config.toml
num_hidden_layers = 11
hidden_size = 128
n_experts = 32
experts_per_token = 1
d_expert = 384
d_shared_expert = 0
hidden_act = "squared_relu"
moe_layers = [0, 1, 2, 3, 4, 5, 6, 7, 8, 9, 10]
router_score = "sigmoid"
normalize_top_k = false
routed_scale = 1.0
balance_loss = 0.00823
balance_bias = false
init_std_router = 0.0197
lr_router = 0.000392
vocab_size = 8192
norm = "rmsnorm"
norm_eps = 1e-05
tie_word_embeddings = "early"
optimizer = "muon_variant"
learning_rate = 0.00757
batch_tokens = [32768, 65536, 98304]
max_seq_len = 512
train_tokens = 665700000
max_steps = 11181
dataset = "wikipedia_en"
Below are experts of layer 6 (counted from 0) of a mixture-of-experts language model. Rows are named router (the router's row for the expert), down (a neuron's output weights, with its number) and show model dimensions 0-127. Each number is 128 + 32 x the weight over its row's rms, rounded and kept within 0 to 255. Numbers have three digits each.
Before each expert's rows: a language model's description of what the expert responds to; "comes before" lists some tokens at least twice as common just after its tokens as in all text. This comes from a sample of Wikipedia text that the model never trained on. Tokens count by the router's weight.

# expert 29
What it handles: City, team and institution names in sports and schools, including their final word pieces, such as New York, Chicago, Miami Heat, Atlanta Braves, University.
comes before: ",", " |", " University", " York", " (", " City"
router:025054162134105144086119153143123194145131125126092125130089165149148151128105159073079126094165124149123140135131059149169141059165100158149113131120122187128116090115099115093092047136080175127146105161093125121108145110157139128109160126118150150151087147125138154172125133032107103074118162159119098159125114104098104108123073096082134160164154136149160088130113075110175119091083
down0:137153089145110097110099123165100092077150128128150117152165112106156102080136122152159079121135149139136146096090053123097119063148098145075110091132179092096093152103167103120147117077118164152161146141121122169136151124153230123095132131089169092093096168155109134134122127102098190122168109098181154141080176130210108161123188132086126137112090095136096166133150144064180105116065
down1:115133081044095154139191146106096113132171083130172137133138167169092145086103135167154119110131129119139140123117140111117124176058121122133133112067187085062094137129128131132148147110146154090124098129164135065117106111157111115116103144137103135153154142109127121125064100049139101078066151052134147196193170095149086112218127170169169100084114108115158133118105158132122142144114
down2:101159160104148112107162153187130167110173159140118137099150133110149069176122103194054123139082180059116099132117156111135128116179147132138109174167166156183109127159137103136122140125146081109219123122138146148094124166069122124159099194104126194124136063069146123159077126109148122109097082090107141162143170185174163137125125126102128114111102137172114076132157099142176132088168
down3:130128066036080120061146155153159117084110141104131166146119093122102169139144120103131161124134166079118133165123116088139132119130139126139186102136181147123152168114109099084080146120182099142161101120120119130157161151088204182172159153122123067162159133111115077106178139081114102105083119148116104098081138051126113182151126077136137103096144170080161112138186130187142089151085
down4:157126158071210116128145160156209122147096109112169126144095131113139130165159089195087138128110102165114107130156120112151185048152143175098149194127127157132119143162118119134079091176143102107088185154139141094119106106137104198083103082143112063126081121077060121091115100152125108108128150137145170107177059130134129111161119133156110130048143126120104125088144172137133165124147
down5:164117104094131172107075111149133116111122144114116115071202097098114120120129141136099107120127151175107148168143089159182130092131084114120120166138152131069148116094182135147134145182113156000118159155132130111178067113191149131103120093131184106143099139091138139141105145151134120133126146118131135180114101089153146153160149133121039079115120156100156154097131075093114082099177
down6:103110188111138124142175177133120113120150199113115117081102119101153162125143060087125118141096216165181125111139098080147153099148114143125164070111136160112104148092099120078158121102135121127113177132133131137089101147132163112131108183113144042192130187161181159190128149157133086111145087094186151152150119157182168088106107154117144136133087165094112120116133068072110122150176
down7:071157169066125199090145131125137187141168179118136110123129143128150159168157103144097115112092088130182128149088068136215158114155107158203188117161141125129197171104138140112100112128112116149109157098142109111113156097215130141144100092111132143163117098084117082139108104147088149160154114118150095131143115062163091136113104159066148114121169120144130110163150195122157072161161
down8:047107168131128108161057093159118139122119118151155131049077159149082148146086124154101084088155140120115102176124151144103108148122143152121153087112113178121151108076133091103069097179134200126128186157118138126164119159128068113112093155188153166070186083156176135177127110141099114153123126125082140184103125137116168153109133114074212121099101121133107122099156112177123093121141
down9:103083114112131102092101148082125106183055132131143081136159111144120154133072089117112119120156182171127159135120103099134110140184127183107130160036161164131072162084126086152081159145106151210153102119130084161146125074089124100105161128165101121065153105126112190109124149139184123092120174140118135135089133114122119099087107109039098123170162100063122107122097115129118132175112
down10:169154131167143154096131112129108128182116187135135120109156177184134133078098129084098117141148137129117166104091172077149191141126115139133139048135107136185127083131143152170092101124125092128036114171132081143160148121149151205077094184140138081183134082146085118173139138104117162171168116150154171158135097129194163137125186179115122081145134114090107139131166141130112097082096
down11:108143104135151155160133078092064139081117098129102136124094161147065161127130146093132129132100138194167121117137141155163144125139159101117175122148115162131130112140137186172136146118132161050088060083062134126129158093103112121171107078069133107123156086157141141138088130175177131114139061158133143116119114119082116198144213126141101206097124152152129083194104146116169122143190
down12:116121120165138096177095143098128143108132079094081113121131168118098144175149122130083160184074161093122146087145118113194112114159184225100151124161128141113078146181132122127134088147146126109057105088077162086078127170123151139151133105118121174156131121134147126168186095160088147112055154184147094159106089157151097149195091151112123075120128101146115107167150157091137118083174
down13:109121149073106139101077131152145114083101132132100146173143123179053166083122061110165108109161161166124166209161195135182196142143126103154201130114150115124165126165102069111147136113132066098116090047126168132155141085114148109114122116140099139159179120160071069158078153113133136148148109132170104099123129127109086194167096136147098131098144150146176132100123125121120095113132
down14:119077083143148113148156119133165142113126100101154097142116085149127157122119113113091110123111118103154133239103084156179097112100132064134111100110095131101129173117162118111106114125162081175097149156141127085118178113117158043132165176129139175127116173109144142117133214146140140115134117121168210122170107179131172137189134139118116092046157090114172108170107107084126085081110
down15:107125155153183114086109156167110113053096078102211148138153107072139140122098093064143090141127103059155147149112111120070155144141142150159137146127152137064125112142123177095112123114143151161121169216154119139116136084112164094161148091166136086188152177093090114119143116105127102157058189085134112101121089174152153108125101167117175158106118197120150127152133137148093083154138
down16:064170150161124182138186130119142082139154105116164119138135110253141145120095181128110120168160129108143078081105141097163140175088067121155095129119103142159130138138140141094109132137141098160171116189165129070114173133094138167106162162097197135140170130119095109103168135142173137159130139130133140156053120146178159101159143126132091105169107112173121125189099140156140059086107
down17:095058197111042093146131062112101128117096171073157109141152125242093161120101145170103107131124120140117089150151168134166168146099097158099113132123146139148159126087113141100120152156081128082100136116134127136162176120105151130104116175120177202135162094123124146155125091062127144104116204098129146167110127106141133084160119221143127172120118112140144130152131135139101075096123
down18:142161130183055130096129120109083144086123107175136099160136155163169142109098107122149168123137180127110110128093129089099095097118117075106146146123121076130104105085162150114160140090151141175141138141208139075132129141181138144121160086152087056079138141134085142124092096126159113060149089100142123154174136155102101107090105059032160181109158193092155145146110113160159119149168
down19:119098166148121125131099113160154180135112103182105184219162170101101130141165104136162168147113064138142101147130185201154109184141112174111119098121124094161137117105070150168148086104147127117143112112091128147111122142081110110116121106150131099092132076172143162144177105076137150109144126176171123073137088082042096105135087126125063080115120063111168136145097144099120130118191
down20:108113142145080087075063081065137105165201106154144132147145171168059196153138138138163138119116189080131108113104111109165189143146122125094145110139074139149160096134137120128127190125171124151104146135102124135128080114139110071077183117160122168136122100107175114119084135164142183128103099118158129125124134157105197141186112097066132102112151088060119204123158143158116125167134
down21:126109190176154126149138161102096095149157108148113111087127092148125132150120128113086114122105086148144083168081117142076178111164105123121166141068199136100114107214070096093106106176118186080132139111124172127066155117147164129202140178146140192115183145172116153130152098188144081177152125135100115117137095157122152136126157086132165105136105152144143153103155179133186179126088
down22:094033097133118124144146166114156111131132124165124134164155121097114171120139131153106092160151120216166170132107104137149083118157084140132165124167110138147147185177113184135151132086147139167094149192169103134079142102119137136142192126161127158121075105160140204139117127104094158135096117188148089196176093123141157160090129128106159217132122156190107140132149171074153154138137
down23:170149109121138076159162132167089179146096107120103105126106069114131054109121108131126093141138150152197156083100115138108107107105140147107136145122091151141157142105125081129196069133127022146146156100151163164180096093112143146101123172089063084157105158143161120098143132154154135141176066116095126144156138108158124155153117073119124126180094125125060125099160129054110060130087
down24:131158131143136112157148122155128143192179184148113108129124125176141138107162149134174110108151130111105143117147107175148150122098081161154108159114181145185162100093158136088098144130150045095147117149112199153121131198129119089138077087098082043133157099117199102136053147197122143144132179149090115151104154139203146171136108145091115121134135118126118162190104129129171159132182
down25:142154108094103139170099113168156146119150086131098070117090127121106090121091088117099083094083110086112112142155102164158142163133176113089143164107153089152147134183116123113137145148150153205152188122204164142166152217125151097105103109168220079087167076139132160127159154173131159141087158103157184121156095093135128092120124150121135156122112076134129135104134177083177101171130
down26:093083155142154114106114090093101136132151171138112189095158121185163152149159115151151067105111109211124094187095137143148093097139135122053171102135097060074145136095129150141150145149209161117119101139184138117100168135112118136198104124164106201130097102157090140167136147106101114143137159086129098135162153165157137195130132143110110118024150146103125104127117112149079134109147
down27:153040207108079097249136103190190078102132142154084110126137136185155150170111174115140128098174145125158080147075112091095083174142130112141160110140137131160142128139131111134123161119086110111140096128135118100146156130079109188116123115101174112125156111138128163099131121146075126160136139054113070153141129149138144131164175063133154124162083130127155116100121154116068153139147
down28:156151140194142127129114140189126133103154143143173117174168114116143166092153120114174117152105089141172098153109080158128048122095223118132147161138135149073114114064200144161120158124099167108137097127154117156072117117122092157097131123110087155138138116116048132130125105133063158110130151214124102125127128199169071091155095106158142109186148113187125130124183147122113129153126
down29:140133082155127174114109121159179129154146151203129105114109081177143137135109116112119061170130197120113169126109129127151126070096147116128155191131137157135099169133093159194090100123118146084141138140104209096109119122118060172094151128087170142175146142144140106126172204141078119116118139164167135058183166150235134086160151146106113105122108163164120088122124126151131127128115
down30:214136107118142182075183082108084130098139149010098075138099135070112132133165137134157098137152085170186099099124122154120131101181096088122124086131144163176166104174079145096178117136118115189092101088122155106143125136140145101067103089127160118090149097128089194151107108127138138186134142129085145095091123120102155115128132101160168133163154097158140156115119138117088107172141
down31:089187096127128162107166168170139093118193096107113123114111179142122125116129184137076173116179158095094133164102129150086140154143038127184150106138118172074102117114087146092141108131062138080113163116123103137120115129119098088136156171122137187152159116125154123133088214136155175142174140173107115145169110157105143132144132117129180107104093126167120152142174178144176144202194
down32:153116102151148189124165072149101037100093132128093166097123166153136072107095126110115102148134046172146110125107108123086152133105103125165091100211142145179175095166185149111102093130158137112197127132127064151140106152172130075131141079159178085157153189191130115181111144122112138163129170147088084120124124144161130138148135091113086161129105133126126110145178137115088127181127
down33:133071104130121141142126135081123136173155125067141115173100129105118095163144106136132163150133062115086072137135132054157192090096086109151122100171143102151127169146151116065160161157130067134092094148110129123102135067069142128141128148089141165131113151210098162142138124122069218144110142122063108161093128142134074104120125103103164146074158116141105197162128079141178138123144

# expert 1
What it handles: Pipe separators, double spaces and semicolons between numeric cells in sports score and results tables, such as set scores, vote counts and SAFE columns.
comes before: "\n", "|", "  ", " 0", " 1", " —"
router:096124147076102080177081151156115097131153124120180135165086118139086123061117140139124113167066119158212139165139133094175145192096121166140158099159127076108162138138141136071097059130109146114113161176116139105155130101108127129136088098148155177165167152076085190136107109093136166079087157133136062150099088107165113128153183134073132167140168162155163107167145092124136096116105
down0:111104107138088114158098108110100153156111134107163138091122109098068093127116208081086136085096210136137101166104122086156171120157139191084129104168122086147101159116127125135166143157049135037171128176190172158155136103127104119157128154181119153147136126129105173106126114146101127103156073122134066090117155153139117100140122180091125170153163140118108211169102178120131123151128
down1:147174140095104143092159094164152127171095163108121114166056159156194119105129128113131137163137087157133076089102055134122140157168164105139112118146121138101153093135114148122117155117079068084135201178107139109125198180154120090144113151129163161136125116217104092106142123162120051169111149111127130075121110180125162143139066117168143114138066125102106151172105167156162188130140
down2:105157077100161188137196159077118137113079161161131094125080144144147121140162145140137151128085179135172124107128134133149123120101119132140137103094119148126128120115101159142103119096068141100095132163135135125156198062153075165127168093150128108193187178119120155138132109121117152147092066118089060118035121114119113168148077181065146175144071117124137104170107086189138093095134
down3:128092124105167096119125107113131112117137144140210133149118083134212053139159170115124047134126093094166176183126083137126081128176138164142128169126158134102133114110166181174207148095141140144169151100127114124148112162150142125151149141119111159174158115161183111144079153143138135144131105130077060121134130095062165138137153138125105082072116096135163060157141102169186111140176
down4:153062099138131167076112117182095127033120127110109178118196086175158108121105125135128121092142127141108164124126148125121197118112158113146126151128135163167154175159138124119051130176101085045117143172145156151132109150122148134115069149055122208178150158081111069073129149118087125111106138135098142152117145163124145050153140119149138113094123116132101170167093094150122106100147
down5:131199106095135079147162054190121119096111155134105150173069115148084176116158149121120161103103181135154138209150134120155123078110131153106102171133147106114181160160125083083131131142115151087108145203112077137185098147139123164123091066098109113158148106145104129099093095146118110195116119161093180137151058145105123152142154107194168113130151142147075114145107177148105172116119
down6:154149121178128124121170130102205142075113111173078138086163121111157102123163094155093140121178160141174130101110102126191110157198182119137132078161171147135131139108138122139083136163111166131120109087179174125113183096127067089107074123115101151105142162065116179122097079101111102164089154159187121174174147136083164148141113079109150124132151157147114092144096040097150150135135
down7:095069135149148117080136197139098182124109147098131092142120152129151119171150133131161079156184144119123082114122127103109140094126115165096112129131143109170135109080141107102156147137112071087070151091088168123159146112109113160116159122099119074054058086127135067141095178136132088098119133097132159148156129158145114180181078177176162144138137106162074072090076086133076111068168
down8:166104128146131177147123188159114151087095097152126168129135143122124155102133081149174155168188098085148135111147110136180130081183154146133153151125155068131150109104120135118089166082192155104155089146156142137121151133133037152134150130100200142100169132159124144129091125147085146142153136194115121145153174148168156127142138209082174132124134152140083110149135209096062204138112
down9:127159128167118119131165125097173097125203201115094105131130076145075136134192130172117106115123141122146077134124092176105158159108118151163130150142166146148160141099113150167081135137107102159147146143109169171117088153143083116148113141081218146150058120100147121122176039159168133100134085159144100151110135139096150155143094087188163110062102090118184144179104123113081158127086
down10:093090114049053154130086070108078133117140092121102111114105103131125102151092132138117134137181134080163130164110087062125069088139114142095182124160104138099127119111120141113137121190111086072099140166116116150111097132104086171071123092071159175123105169137065144163122120183147109128086171172135120100169182133092122159179099161134150097159138147078102062131097143087098114109102
down11:193125128109178162121067153152149163119103153136074164107157161062145091122154109072081106170136099128133163122122156188128167105135146124127127128152060174131094089105174140122107155152120124165167132135155142093115151161171138146078078189108118123140064137212095139139135149137152147126156089071143094117123098104163110148062180142127160173150082129099103122159211130151184115150124
down12:172142097188163194170071145118120143113113131144112207168130122136154077114170130084153079074127166126137118124141164130137141122166178110098121077191108140130147118091095164150149136084083116140045150134116123167179102117058126091115166113158141070111093127170134099139109108122153120159140170147113101127097114113132158098125090160137126108165192156176173155118051161129144058090129
down13:170136146107161123126123177088135142107145076041047144100170112172122127177150176138139093146118173120120135128132060097118157168127108140105108119147118117103155119154143097123116186126129141192118072151069110088180148140129129115169132162098093097202113147088173155146079122155098171134183110097095127150112181125134077143134060101153106068099098108122124183133114096147077106155176
down14:147113143100142094123095168188181179077126114133103111095162082104170211148123137143140083132138080118114146138123098151133155105091117109168108101113124117142061101118087117153128113171124192100107038135096089169143171202116157095116116151159173085159143168112130063153127126175107163115187099139107136122086092096194097114181114072103122151168113144111105146146164088116166129108131
down15:097073178189130123073107119134083087079137171072155097152106137187113135119091126148162114157072106152153177126125120076139117128171085145182095116153127166112160109150140115090159111133099063111113126108157142149163109131097139098168079170162126147150131145181135180128122119097120116032093132167173178179127137130171078138190159116130120142134112191112134160171114121052141110103109
down16:171097130100175183126140168128156124066204091118117067149133157164132116178120063104126170127109090110121118119177123150154150113151109194092117123100100158113139071153202130082171126148114161081158140164080076114121110168080126111093124096086185132152085135094112170115075123143152144080105096138168115143153168149129123129108107119099136174116140065139121202133114143068116171093103
down17:129148190189167091140141107128143163165102094127064163175142148067114137105122132147150145146125128225106191081098113027152105142145137135196105087119116117167117111099117142119186097202125138163177136087135128152143147169156117112146174137105182149139115103131129167120155105118120145132135140173143104083151072096114141195166144120169128137158150081096100149133125115183133177169130
down18:169095127119142180198139119148078142143173139051108162114087124135122144075117090143148135142114077158109104157125167137107119108183127123156194124211130150091123147089122099165149121091096136074143100115082147110052102180175111158165157087121139174092131103139136147198110090107168089174151141135155127067143120122149140106104145142107153128131080096075157088060128098112138140181163
down19:135163143140188151136086126118139043141121070139139127157146090064117092131139075092113133118139121127143110100147044078099087136119094068138169091148159073128133108187178128127159137146136172107111118111125157137081095138153149133185155124122117163216100131092133142138123217104147073063145103145096113118126109185129087108143175185147140149061113121158103158121142122139086133100136
down20:102113128098124136125153225155147168134081148146115157215090115108190117100085183148111183105122154127117105143103162076149126128103130194116103157148110126106135209163119130094129166141134157124182110146147113101103129204074135102125164184138179156141128088117159173083193137131108133128103172078091138180189119143108117124112176117125092143171100095150112098116138112088138143181117
down21:139051113150163098144187173162141113151129169096076119101114150173111072175109102111112188121139159105130097132155110072095144094093124076184112142150154123162098114104130161109114115170135108067099145131144127162152143109139146123110143145150109124011182188130177131176113060099068088133137140096116137106120116104179134178160144084149102160168110146073089154105112129161123128105094
down22:128144123119096124107122192084085090134143163150142193068125116150154104136103118130169144160140160147101128125108171134096139084129148211126162170056152098139169141106149136162159116119065128145090097045167094111154132091069106116100111109104122166082127121076152104126163049159100081127168071088096127128122132095089167136128151100087097139083161102152121132130063134140073180144137
down23:160118113146130159137107152142150134136121138130114148077151153141069165096142166113162090115110140127109118115169093100177131132138161167063207174109195118164110097110095156140143123088145115182066089195104094138121106131101110139087118126100169129133138142080130130119107124119114148131038114160120161168101131078160150146118136109143152047051053103096126117096110137144091167124031
down24:129121148110151165176137114138132060051134075135159117154102180179124100117107113150126111158122142138079097127145133121158109167156173049130105184128134153108092061053171110098153155139117101199176080103174154094163069084125140135106185104114144106119080107117165175146101136115110148158136106160069155132132166114126159120142195143115169117107104194162165103140114109136159152161158
down25:209157136105091107139103158083136097143100181170148099105159125069165111067140076166149134115140151111096110111106174075146070091180112145125128158127127099120107167160124100163099108138139149146096074146162174159177153171151138113100138104140120115152085144111096163121133145144017138137131200177109098137150114134110125130155144105143114132094133025125149111143104145135206091164113
down26:144114108108172145135132194102092137122097160104157134103109125195055188110127106095093109158098120134111175119098171129111083202140110102116080130143090102077126115159126162114115110097097147140140109112158089120091152164138134144045165114139096156113163159041149103122155151156126168116125110096152093091118079149095134113134153175171079118118220133104114112064107107134154129088054
down27:135180127115103098142187104153103156127138128074150173121107210169164133124124085080128162121182091104150063067185172113119110100120187130173158132112106123141135112116108117146151096126136115060124119160078166112166118118080132098119173104140095095107105142145206096135155121084080119103151149097164080183120117134104131112101107107152112075139138183171110127045080089173109122164141
down28:121104175146094184183104098108141081142161122104134158124145186086064098095127135087144167150169112151210102126151124115117134078135088124116071136111104110139145140109082140149115141151158086132109095159110107145174137129184098103164125188139083174175106109150094149185167210129133147108086069110065081148127106194138104054131097142085116141143153117140134106148087133172144166152136
down29:090095132148118145095116144132177149139122148155132110139117121195135133071115133122124161177149108120172145087191134089145144132110148153084138129187102144112133181099138200110107033129182145119092101110079121135169123203114160101164102129130151149125116092139159161085143104170136215096113118096120136146154054135121113188111067138113120175151107071178119111188107088113078095135135
down30:124143169100185159126155143118101161127140114144146162099101134149195064108123166087097170105102117130155173151101166122133096107127133132123141094105165126078115084163106110132174122137153100138152110172103186102150080169187099120103122119167160113129204098093066099127140161155171140102111079082133098117089134242113189115121153113099185117156108127136116130144106048111068150110138
down31:085103145154097093161180112114120124144083106098114152110159170165172144118156107193090099131138111156125112132109156113138124135104130211020077127134136097212101157154107067125146132145182127209179166153131089099139107174130138111101126151133150059126173063132092167131157147126089073114097140107135112104116132104125081094167104144135102116146178131101176150106136087173121107117120
down32:150117095143106094144119117138111147176170112118096130134123042081151066093134162150088103146177085168165139159113139136089154165176132149146161135146076078092166071089138078167144144144089121085163117084103150145111099088163189124107128108183192123142172138197126091132120093154119112152127132162135095108191080071136121129118140078097109123105089184122117157146174154115091114134061
down33:082121092093132124151093112140126148144112121095183151107186128105090087088144140099153073125123134087116027084124110125133158146118171127096109157101129113121138167067171124125137138197157133106095123102114068085160122159141118117111181165154163148104151147126085094174126157083127152055104179167132091122143160088128219153198125097138122103077078166180083159124129126122155134150112

# expert 23
What it handles: Commas, and, that, which, where, although, because and other connectives joining clauses in narrative prose, such as of which, and her husband.
comes before: " he", " was", " the", ",", " it", " is"
router:133134163081100083105051127094131084120130110051109139117130140134059131114165145110080074163177130163121146123109102142135167163100145156057100112069101146200161080105129107093127102129060118084160162152144133119160132112114125152135146141120110129177133114141083206128139161109090130084060076110140140133110129144123113149147130146135159186103138128109152142150137119112106128041034
down0:130169093057149159138149132130135159129058118118119088171106115139085155148178093058131128059065142129101120201126078100172137175106119112138161174122145111126099157077103161076059114162084126137140111091131159150140091097147133138104118129161149203139110079089150148119170122166077091154168125172137150103072096137141080124124120168125138125148145075133157180136117189091117141165106
down1:120121162156072157160135119150108127128111118092152113111185146143110110108133126183134071148154114077120090145103066129088109088152137181130120159111111183154114139103094092169141116124082147123163105165150156166127135135108128137112071123102202255125180155137094150132157135139115094095157160118143131162101145127087134056151107079164118150104123127157128084157102135123128165095148
down2:154076190110124103096165177063053096114140202149108132096127141129129130082157115119083146123154111126131095202181096131174086140196169143172115120104145128146119156145096082136150100135182184104148177144116117151112159123131115176052105110171096087125123105129098079116092082103121129153102147092124124092163132170150169104164134159165082140109099104155142118098165200161117099113093
down3:158104142117162198138128132153129102108134106102090126189093167125159131131083120192125134165163080137101180112129180139132088077165115164118149128126177101093097184132097120124118143103122108091128173168104098050152154128144174155170178087120079112146118134208109135141152120142097149126161113129075147201113079193115111148107176129159068109151181130205135154115105093086102137132111
down4:160138148072164125128118124119116066094152174198143137109125062151174129166119098121129144058147106139136094158124145085072134107145131119147081100156124116113141181070133144110096090166171119156162162142166090150159116117120074102100090176147080194133104116097123094153184139157103138101182104183115151152124163139111079107106142144100059145118087193118119120104135098204120121054137
down5:078150133141098138119176201156169100098086098135139143093094103101124114149063145107124111159108168086080129152136113108131151101130084130111107161100126135144143141097126133172144069066085131160149071138117083135125160124147126089062059129118145137149210147153165131103136108137129138098112099157102108120088153125113125178155088063076168120157180147146150182187068175163093147055121
down6:175180117164098145196094103161129155068142113106099142135120171129131122098141127111126127124196163187136181164127147084114106131094097112150117160091084185127097109163162111146151096063102136062161154079119071138114159078133076123102193130129102127136170175067136086132160147140137089127086177170161160095165160192072135156083148078115123127185136176143120134144124156141119136121134
down7:123196187105121152141196129144153118132132173123111132117107104094104080127113089139105129102163172130135125118140152076087170136174108158081134134065090131093135112166166137139117168115133166095176138213151110179196118147140111108136123090148105164111141076114070120090168213178157098105138094177105160104114087138152131133162189130111214132149108094127163123147142115110192134108105
down8:162115061049157141102121097143117105169092130075172129103132146070089147107131131148113092135144087125109156089100120142105099117103082161146099156138065145130128145120193148113123114114176118158222162159119173104128155107130113170168086168156088110205125127134154071146178150110114115177078098104090112143129117116052114185107145139142192132123194122136082135136123124135169170093116
down9:106082061125125127090120134061138169151181117180096140202097075135164100146143040178111153168129116158210111136133170102119143102140148154131137110197114110165165175134108146131142148083144059112146136170091077131167160091159102153134123181134110087125080087090142169138130167156091116113174113091133135103084109145152127117112121127186177153099173139120090177125160113133138113106137
down10:096145125119137142150101094135160073099163156080146151162144119128143153115133100128056138161119166115178136211128160037177137160135094206119139143191108130126094206143116112156211111169124084186113146168131103103110105132148118142119149137103118151179099091095100163141125169127143151133111132177145153162134166127178122161192113117109147167125149129141124156104108156165060078074116
down11:078101096126102145081116140126138114156172134129154162082135181110136136122123118154126103170112191141120147130140135150094093138186135065115112100173166143139106159105129102134162101124164163205116082120124146158144115127069130084110140121105075079055127119154091110147126101070166141245120136115145158151103077118146131124165195123135162103140079129149194083083150111074164096172106
down12:116181091180124185195101149140191059104140140107041133132180139097087145107128151126079098127110106067123124119101172132066066151120137101111138130141071105166120141114139147117151146161146079141154061147104118176079084147145119120154135147157136127064150070112142111160173145133118145114130110149112068094185166096149164128097148134119134191090139101065139134086116163145097126162109
down13:139112132160199159125134108111136114170093140111199093178139149146177117137120118157123122064101111145131111142079136131072093124105149069102169119129154189134093161161167133081159114166180152114157149150110164117117107084151145084100166120182119056121085138146119123083104132088087135103073119122100177144164171146027124076107174103111121131123124132113144030121078116109126149118132
down14:116137161146110084134088099062182170139125179070136143125151107133107133149144104175140118105091167115176110142063106093177160098120105083084101139100125110094113058100146112086147134162065127117130180168089119101127123158113137104165136160088134151152129092132118157098147162090140233137150146166162093156156197102039132146117167133176109107158143102142120144180134157110156114129185
down15:139127138227170083149160104119168138133134111120122044099153163123170162126115106161096112100141120119098107137138123106148136118118111056126044087131092161116090125152145186150172132109128181116136081171123097178180083106110131170143140123126112159054180117117124175125179084139174098145168096117156078135108106146160140077133139146178136099091098097061105108145192125161158124116134
down16:149133144131200159164166129148130088154175118132050152087083134145115173121176166123069132167106131121142132116115137110095190097156182071166091121092130158121154093147178122137160149090121069100093126091101118129081151104128129106109138131185115084154152145091122068152185081129083156168158152138090131123163144148104150123087155144078101102063071141113129170180172182156080115137116
down17:083091157121139115135162128133094156118108192097134103114088132103136120102183137165100110139092133104144107132138114117134100103098138095150087163172149097084125145097138157168183091118202143158040130125137070176106068086174096167140131146080170133112086148149079127134171144112113152202113097190134150074148200141057150124122142121155084148132149081095126073135135112164156169116165
down18:132128082128143073145114124118177124096127155141077109126167117171106082104164183130089177076195165121150181179181159206105093140080122214140094128135096171146120100089112128194142147115100117103130128099129128092125119084145120115073124199204081128157161135124129131125106149093135111152169113157127161124125178151156117171080179095093133132153167104130114157084139071127134138164138
down19:112131135136100112118069145139126064151106115113064065123116121100120130173112161060130100162125094181206157128139140128090136125146143127191160131157094173144115119139148134132164055098165170133143189099121170157131105125143154155146100174123137121146132152180073142137101172101166081140116188127133128097070133139143110123141113177104155186075107077168156138056186117143100136052134
down20:162157141199114110094196140145116142049107123065112092166181089136167188119163151122100120120076154138064126144131166146115130065165139161104108106121132107064140084095165124104134143098140159158078213146123111164132116194147114156112082183158099148133163139162085182075108114156105119101120188117129126112199119162137145098119103099117110135133160130119099073127146138146122079122141
down21:093074093094150115178083083128121157143150086164126140136144139207147106162096127080232095107140125146132156134127127154131124131158079137140064160114137132098135140129134124120155154125149117118064108051193124100143155088124191116108135100081150227123097130117115107164159101161077140183161132165143107153161118079103096097137137086180115169137123096156100105125109096133118083074141
down22:135137104140109131114125037166115058172158107070148163131124092123141169119122078094081114119183152130152117126121067147115167110101163122088085113156151158116110122106096165129171156158134155164162123137103146105110147199068167138172115119156145055116101124113137104186104094147111135146141059117132126137124127113146146168111076058085194143166086113106123142088180114141169148047112
down23:136168116112133110107076147189139122160119147101079024138120110099142154135153110127121162189144177138095141152111104128134125144116141143087167089177138124076140139133064104075110101175134129073089120113100138104093147177197136057104135132127059077080120136133182134120123133113147163159159132085163153111131176081123084196130129166140108115096085097149074089124132153101122150074175
down24:154148178081108154050150125135121083130133132094107082140102096123128110121139118110047110115133156096094129077142137145137144156127116192084119084129136101158139187114070127093154161146196193173091123140132093124122133192127157150095125144184115156133109124104072111102138094100137091089122125150187102142178174145120141168203103106145074095111150164188190130142121134137098094171183
down25:145164147091173144155131123095118097169126183152160119120137155144115119172096101125108127069161139195057163112047153197143102135078113146118115103133132134158141106086070127129119093093135089078101129083120093214161110133109107097134155083096121061171075124148128089101092146094152091045154106097159140124094111153161087154108157101115121102108155104087115144148141129173099145123188
down26:151162103119157145101123069126161122105114149115073168078077105145136134193089118171186131110150181152109174133076059167140131170121109124156171140135183118048106208113132079134098147105151147175086060149109176059127122098145157166139173116118102146127121113112188148100100118226142125131132117144080164166129109142122128128108154121107080111130110128115084136138091085119133146140107
down27:139109138110110114077095134084141133138109136136150082159116141177145014136151146125119127139146078108113140121140149181108086125147107176098146118101121125149140122120096128120075102092098084061122118123175076093105131241114147077143082169091109157143135108118142159068080181143137117143128137136138088073119115141112127172092152065131186090177110097127075090147090134143107184089116
down28:079045126072186113096116138148105194136145112180118144121118150129160156101098107095132184121082059150063107126145197138125137104115107181170147186121131118116079124095105102168137130116149148089098171160119167143099139093156088175127129170171145125120089146098167125147184102109087100138163105101155122116108106074161142128114178076166076105110121154185112153129121200159121082115139
down29:109092120105116131156153073084083134130086102121124148141110142123162113119099123182143183129111077114117130131158133116131136065112108094126116097064138135096113102116137161113145115162153100118164123137131114097072140115159084110097046155130105225074098139173171095131127131109098179221179130110126103109192139133203129167035128095119114112101056130093160126163147119105109100128130
down30:183113094082135128170082142137106095097145114044120131161100167119076116166150169086131197036151084141076158170131100068167120097153130144099147174147143133116081134179111109206214154119140113169092099129117124094116116131095143094099128163076161098071132103158128132098116166115158163081124180105141148111074119120076103102109120129122146129154106111113103134110139078162135134150121
down31:147125125054109107145165103156144092157035149092102176112139159186106136188125122146104132152194097120143108105118125098096076140122122165129165151129116147133116123144120098169123150112148061132138180114137109090134129135120158232122049117163083088173113137135124157103071158123133119081119143134131166134140176111124110141132144199122206166138076155127137106142097188075133141176104
down32:129150137143184195110138198104133116112114095163157139117128137158066125126142097133111130107143146130092072110136151173145170114145123116143118176140136131160076188095131125137109173119121098069133174145114142109143141122108166041093191147150104077133120053120120130099142133098175145209113143072130033142120121134102045145122104138077123119138085099143079109131113118077113064137155
down33:102061094117170138123120114161096174148129186140143137131172089111126102093089089148146132115074110113114085129097180157116088107148173128178138134134135111088135112070127199173157189110155217101085130154131175167079183113123148118070126178136132076127101153139150072159163092140122120135204149092174154120135130103114112119138100173107099078153077133159149123137132153174130100185148